Below are experts of layer 8 (counted from 0) of a mixture-of-experts language model. Rows are named router (the router's row for the expert), up (a neuron's input weights, with its number) and show model dimensions 0-191. Each number is 200 + 20 x the weight over its row's rms, rounded and kept within 0 to 999.
After each expert's rows: "comes after" lists some tokens at least twice as common just before its tokens as in all text. This comes from a sample of Wikipedia text that the model never trained on. Tokens count by the router's weight.

# expert 13
router,163,204,204,203,203,196,206,237,182,223,198,219,206,222,208,214,247,187,183,184,203,216,198,218,216,205,176,206,204,182,208,195,225,215,195,202,199,169,207,205,220,219,214,201,216,161,193,215,212,198,195,181,188,189,197,188,179,247,176,228,212,212,237,194,178,168,174,184,192,180,232,206,218,192,181,203,186,187,213,208,209,206,171,188,207,237,195,204,226,181,199,214,175,175,172,222,171,199,218,164,220,200,176,215,203,193,173,204,188,163,223,183,244,203,209,213,211,205,172,244,217,157,188,205,227,215,231,199,221,192,216,211,201,180,208,180,185,242,202,200,179,209,161,182,207,245,215,207,190,172,225,195,154,206,233,219,174,197,189,171,216,189,199,175,157,190,238,211,199,233,230,221,183,180,209,162,188,219,210,205,195,186,194,196,181,237,193,219,190,204,198,201
up5,225,235,194,190,206,207,203,202,188,212,240,207,162,180,188,184,219,192,230,220,210,204,211,218,193,233,208,223,183,184,238,198,181,179,178,170,206,188,241,168,217,201,200,185,181,214,156,208,188,191,198,230,175,190,201,218,197,232,205,201,203,202,221,197,220,182,215,213,200,223,190,207,204,189,197,204,153,161,190,182,211,165,191,192,207,174,203,151,199,206,222,176,219,199,188,213,230,202,170,223,192,193,197,187,198,189,238,198,167,213,220,215,232,228,213,230,188,222,155,195,178,220,170,189,251,230,204,201,189,218,191,167,200,208,179,201,219,194,190,203,198,197,177,209,233,157,208,215,209,220,176,181,178,212,197,211,172,182,224,189,184,189,216,222,221,174,183,186,188,174,203,175,223,172,195,181,186,237,208,180,224,227,191,211,244,198,208,199,188,181,178,216
comes after: " the", "-", " ", " (", " a", ":"

# expert 10
router,184,208,181,205,208,190,209,197,208,219,228,194,217,231,207,213,212,194,173,186,195,157,189,182,210,185,166,174,161,182,228,196,196,216,170,164,186,186,207,193,204,215,192,209,192,190,179,240,229,220,204,189,169,200,181,164,188,223,195,182,191,205,204,199,178,188,180,213,166,231,201,190,226,200,202,205,193,165,200,208,212,180,204,207,179,239,173,162,225,224,194,169,160,170,171,191,183,210,185,181,204,224,149,187,196,188,201,187,217,162,216,174,168,167,235,220,222,204,221,244,216,181,195,175,220,202,212,206,219,196,233,209,216,192,205,177,190,190,179,205,194,205,212,195,191,213,221,216,202,169,228,200,136,221,183,212,197,223,184,178,208,184,205,185,197,191,209,202,216,185,223,216,156,242,194,183,182,216,209,182,219,192,199,166,188,226,173,204,198,216,203,191
up0,199,193,181,219,185,191,186,217,203,151,178,183,217,200,190,184,188,201,257,194,224,211,195,161,206,258,193,206,210,193,195,183,197,212,189,225,172,230,163,202,175,210,183,167,218,185,186,182,176,213,196,188,248,215,214,199,204,183,227,227,194,228,205,232,222,168,186,195,187,217,219,220,188,202,201,237,205,239,199,225,204,209,180,254,192,228,194,193,194,192,172,201,217,195,180,232,201,196,189,191,202,149,235,163,213,199,178,207,186,216,174,194,200,209,179,194,161,192,207,192,206,199,218,166,193,206,191,202,198,213,168,223,233,165,202,195,212,149,196,202,187,189,197,173,223,234,210,214,198,190,184,179,202,212,226,182,215,227,198,185,186,217,182,212,197,189,203,205,228,209,194,195,213,205,171,222,189,209,215,157,179,186,176,170,184,185,193,224,192,194,187,193
comes after: " of", " in", "'", " the", " to", " for"

# expert 11
router,211,185,201,168,213,219,191,220,180,194,215,193,194,206,232,183,224,213,178,208,217,194,206,207,225,221,207,174,211,166,194,173,219,205,193,198,151,159,203,164,225,213,198,183,199,186,175,211,205,238,252,215,213,181,234,204,155,227,204,190,196,217,198,197,193,157,206,211,198,213,226,170,217,214,185,189,183,195,211,197,210,201,231,251,171,199,190,205,214,194,195,209,177,169,206,185,203,198,204,188,203,217,186,190,187,197,220,178,208,200,192,189,198,187,217,183,196,213,209,212,205,170,165,191,243,240,188,239,200,205,230,202,227,210,211,216,200,192,205,203,186,215,161,184,214,211,201,219,170,179,170,211,157,212,185,221,208,188,171,198,201,201,206,196,198,199,207,227,217,188,188,226,166,219,208,212,168,218,204,182,221,177,213,200,157,222,150,190,135,180,187,196
up5,213,208,147,206,170,203,218,175,226,195,217,184,205,199,189,183,193,210,211,186,212,179,197,175,174,197,194,208,192,213,190,175,194,170,178,198,173,218,178,220,161,232,177,187,209,241,211,217,170,164,221,189,197,192,207,175,219,160,218,192,174,206,245,189,191,213,205,158,202,186,175,178,203,207,224,226,224,201,182,196,214,185,170,155,214,233,177,168,222,208,143,181,219,209,219,239,190,190,193,203,203,193,210,218,226,196,211,217,214,210,218,174,212,181,204,200,193,198,225,191,206,185,184,199,223,236,218,250,190,184,230,232,198,180,198,223,189,175,215,242,239,200,214,202,189,192,187,213,228,205,178,191,206,202,211,181,222,212,183,207,196,165,158,214,196,200,210,216,199,173,222,209,191,158,233,190,187,218,226,189,195,207,200,212,213,193,185,214,185,202,202,185
comes after: " |", " ", "1", "|", ";", " ("

# expert 8
router,189,216,180,168,169,214,225,215,213,198,241,179,186,202,222,215,208,171,216,208,231,169,184,222,218,195,190,200,194,180,192,170,196,204,173,177,200,191,217,212,197,245,190,190,213,179,213,215,188,187,223,191,174,204,210,221,182,204,200,200,209,242,206,212,174,202,185,227,183,189,221,192,202,217,207,214,212,166,244,171,238,194,184,191,180,178,204,206,248,233,215,197,164,189,193,217,168,230,200,226,200,202,229,167,216,211,224,168,222,180,182,203,210,179,223,188,223,211,180,241,197,169,201,164,212,201,206,210,200,216,200,222,239,187,218,250,202,216,208,214,184,226,185,199,201,196,190,214,174,203,188,188,157,187,188,246,170,191,190,172,193,202,194,168,171,176,212,206,173,228,192,214,185,205,198,222,194,218,183,182,192,171,222,156,186,208,193,188,188,215,193,190
up5,205,207,165,238,198,210,225,193,189,209,174,210,220,201,196,186,225,168,173,178,193,173,223,213,194,186,196,158,206,181,215,218,200,164,196,199,136,181,185,199,201,203,235,225,191,188,186,195,188,176,169,160,215,225,207,177,197,192,195,215,221,186,180,208,220,189,190,209,185,186,198,163,217,216,195,238,210,208,189,198,250,217,186,196,218,228,195,231,226,178,230,183,187,194,182,181,182,197,201,184,193,184,182,216,166,170,181,196,189,196,210,261,169,206,227,215,175,195,187,207,231,223,183,176,209,203,226,207,201,219,215,177,214,186,184,213,197,212,177,217,221,192,179,236,187,183,232,205,216,185,205,216,220,214,223,178,204,165,187,201,199,196,187,166,178,187,206,215,223,211,230,224,167,218,190,198,172,176,208,200,227,186,202,175,172,232,164,204,187,207,187,194
comes after: "2", "1", "0", " the", " was", "9"

# expert 9
router,190,198,192,212,176,211,181,224,200,222,182,152,208,198,242,197,235,204,187,214,255,201,202,228,222,233,140,190,203,203,214,218,161,200,161,196,192,165,205,196,214,199,169,203,201,191,176,228,198,241,199,175,184,177,191,200,161,192,228,207,181,215,203,231,195,192,174,208,204,237,216,169,218,230,201,224,175,201,203,195,228,202,232,207,195,209,202,207,203,209,162,193,174,193,186,211,181,186,199,164,229,190,185,198,210,217,187,165,201,164,208,204,210,184,226,192,226,211,183,222,205,213,198,162,219,208,211,207,207,205,194,225,221,174,221,195,177,199,223,212,195,217,174,173,216,203,214,218,173,169,189,206,146,210,188,217,164,242,209,184,202,202,204,195,185,207,199,204,210,213,214,232,193,228,161,170,192,213,201,182,190,203,200,175,201,208,195,234,192,210,178,197
up5,193,208,171,194,192,192,198,200,214,200,210,236,223,178,180,189,187,221,196,212,210,178,168,191,192,189,221,227,158,180,172,212,216,203,225,222,178,201,171,181,227,193,163,178,206,184,207,201,218,177,180,213,252,189,203,202,211,242,213,176,200,209,191,218,195,186,204,179,233,211,201,235,163,190,213,203,185,173,203,183,191,200,166,212,202,245,215,191,187,175,232,215,221,215,207,208,210,199,206,186,205,198,226,183,210,214,211,197,186,204,194,178,157,215,193,207,212,158,230,197,207,202,214,241,216,200,211,180,156,207,235,185,223,231,212,220,165,221,193,216,188,177,209,233,194,227,141,212,204,186,173,194,214,216,200,156,208,197,172,173,208,182,179,179,201,164,179,240,210,197,231,188,204,195,202,189,185,247,201,205,201,173,199,203,194,216,205,188,216,211,174,200
comes after: ".", "\n", ",", " that", "==", " =="

# expert 2
router,194,221,225,200,229,232,229,207,209,235,248,189,222,180,205,218,217,196,217,179,201,207,192,201,199,230,189,147,186,161,201,182,199,208,188,139,182,187,215,202,249,227,165,174,216,218,203,208,214,175,207,219,212,213,191,198,159,185,228,198,193,196,209,214,186,177,201,181,206,208,220,192,202,233,215,248,195,217,198,203,213,222,201,200,184,194,190,214,193,208,219,193,163,166,181,205,185,207,177,200,236,193,167,196,191,215,238,201,227,185,210,190,212,194,240,187,212,182,179,232,225,198,150,211,210,208,201,237,217,196,201,205,180,217,203,197,208,181,205,188,187,245,166,190,204,189,181,223,202,190,206,182,188,184,201,202,190,189,185,204,182,196,175,174,175,180,209,236,199,196,189,213,206,190,165,212,181,224,225,195,226,201,203,205,212,226,204,220,139,199,186,187
up0,191,181,203,207,191,221,216,238,190,185,207,199,198,211,194,195,215,177,194,197,179,201,215,195,205,223,229,229,173,188,204,203,186,216,237,217,169,200,212,180,195,217,166,218,244,183,241,207,195,200,209,174,208,217,205,206,207,194,208,210,199,183,166,219,236,190,207,183,214,200,194,207,185,224,193,240,175,181,186,238,176,201,203,214,212,214,227,193,231,191,227,159,184,207,198,216,164,205,194,172,217,155,155,193,192,205,192,157,199,191,228,226,204,200,187,213,190,209,166,185,177,207,217,201,216,147,212,179,212,176,192,247,176,220,216,220,222,181,190,238,164,182,191,235,229,199,194,218,179,195,184,220,201,181,193,177,186,198,199,210,202,204,228,169,162,220,186,200,172,203,218,165,177,210,217,195,171,208,208,207,232,198,222,192,179,210,212,224,217,184,162,221
comes after: "0", "1", ".", "5", "2", "3"

# expert 3
router,200,216,193,181,222,220,202,205,228,185,218,201,204,228,194,213,214,157,179,220,245,202,229,240,225,218,205,190,216,157,191,187,189,194,203,172,193,224,221,203,220,222,173,207,201,186,210,197,209,204,194,196,202,198,208,188,167,209,195,195,184,198,227,216,181,187,177,200,188,205,222,183,213,194,193,239,175,198,194,174,249,209,209,211,205,180,205,220,218,204,146,215,195,176,176,213,182,202,195,192,227,213,192,201,186,209,254,206,234,179,216,185,204,172,214,211,190,220,236,200,229,187,206,198,224,210,226,192,201,212,209,201,243,204,221,209,188,188,201,204,193,246,187,201,209,214,233,212,206,186,202,203,180,239,205,214,198,199,223,173,218,178,200,155,196,202,211,237,209,185,237,193,219,194,194,220,211,196,164,166,182,158,223,171,181,231,170,202,149,193,192,165
up5,151,231,234,167,205,214,223,224,226,186,203,202,227,203,198,194,201,211,205,227,186,188,195,228,210,213,179,187,194,197,183,208,235,206,186,211,228,188,161,188,240,190,228,198,195,179,220,224,197,164,197,179,224,204,194,150,229,206,227,190,192,178,178,218,207,207,182,203,184,189,167,203,200,168,224,202,203,246,204,216,164,166,184,225,180,196,176,179,206,204,203,177,194,186,220,188,199,207,185,178,190,220,168,201,175,247,217,210,195,175,222,188,183,215,219,215,219,159,184,200,175,199,203,179,195,216,234,197,209,196,178,181,175,189,203,203,171,217,198,171,171,247,204,203,232,193,172,216,233,228,204,197,215,214,229,225,156,197,202,208,200,208,231,171,215,196,209,167,221,196,223,208,193,216,214,200,232,211,218,235,205,210,209,211,218,207,199,186,194,185,172,183
comes after: "0", "2", "6", "3", "5", "4"

# expert 1
router,174,220,215,187,183,189,203,228,234,212,211,160,222,194,209,241,194,199,194,225,215,204,206,218,203,221,203,186,205,192,238,200,232,208,221,196,191,169,188,168,233,208,185,175,224,173,192,188,217,183,209,219,207,208,213,164,195,229,230,186,189,196,181,225,213,186,202,205,198,232,204,194,205,205,193,226,153,191,227,193,238,209,213,207,192,242,182,199,213,215,202,195,176,196,187,199,205,161,223,183,217,191,207,199,216,227,214,191,251,180,229,212,183,220,223,212,208,194,186,233,225,175,190,171,212,209,227,196,189,200,200,230,209,211,170,213,196,230,219,219,188,193,161,201,218,209,175,184,192,204,191,170,167,194,200,183,169,200,195,191,197,182,197,184,196,189,198,233,228,168,226,219,167,193,174,165,178,212,196,162,221,179,192,194,172,209,204,218,129,193,202,180
up0,207,209,179,202,196,198,224,183,164,213,179,249,237,216,221,215,187,184,184,210,215,200,207,194,171,205,196,203,188,199,204,177,175,219,202,203,194,193,213,179,202,214,187,187,197,187,194,173,237,211,192,194,190,211,234,244,214,240,196,215,206,196,215,218,173,190,195,193,207,179,186,168,213,262,211,216,188,236,222,214,206,227,219,209,206,195,174,195,179,188,153,152,217,212,184,210,175,188,229,193,190,223,204,199,173,195,206,218,189,219,210,183,196,200,178,221,219,203,216,218,179,162,157,236,221,201,178,184,225,208,253,196,200,223,208,181,192,211,213,173,178,198,179,195,200,184,219,204,189,181,236,235,196,222,179,200,208,198,178,190,224,156,183,177,203,201,210,234,226,204,192,189,203,174,232,235,198,218,187,172,198,183,229,187,214,208,152,190,200,187,220,192
comes after: "-", " (", " \"", "/", "″", "′"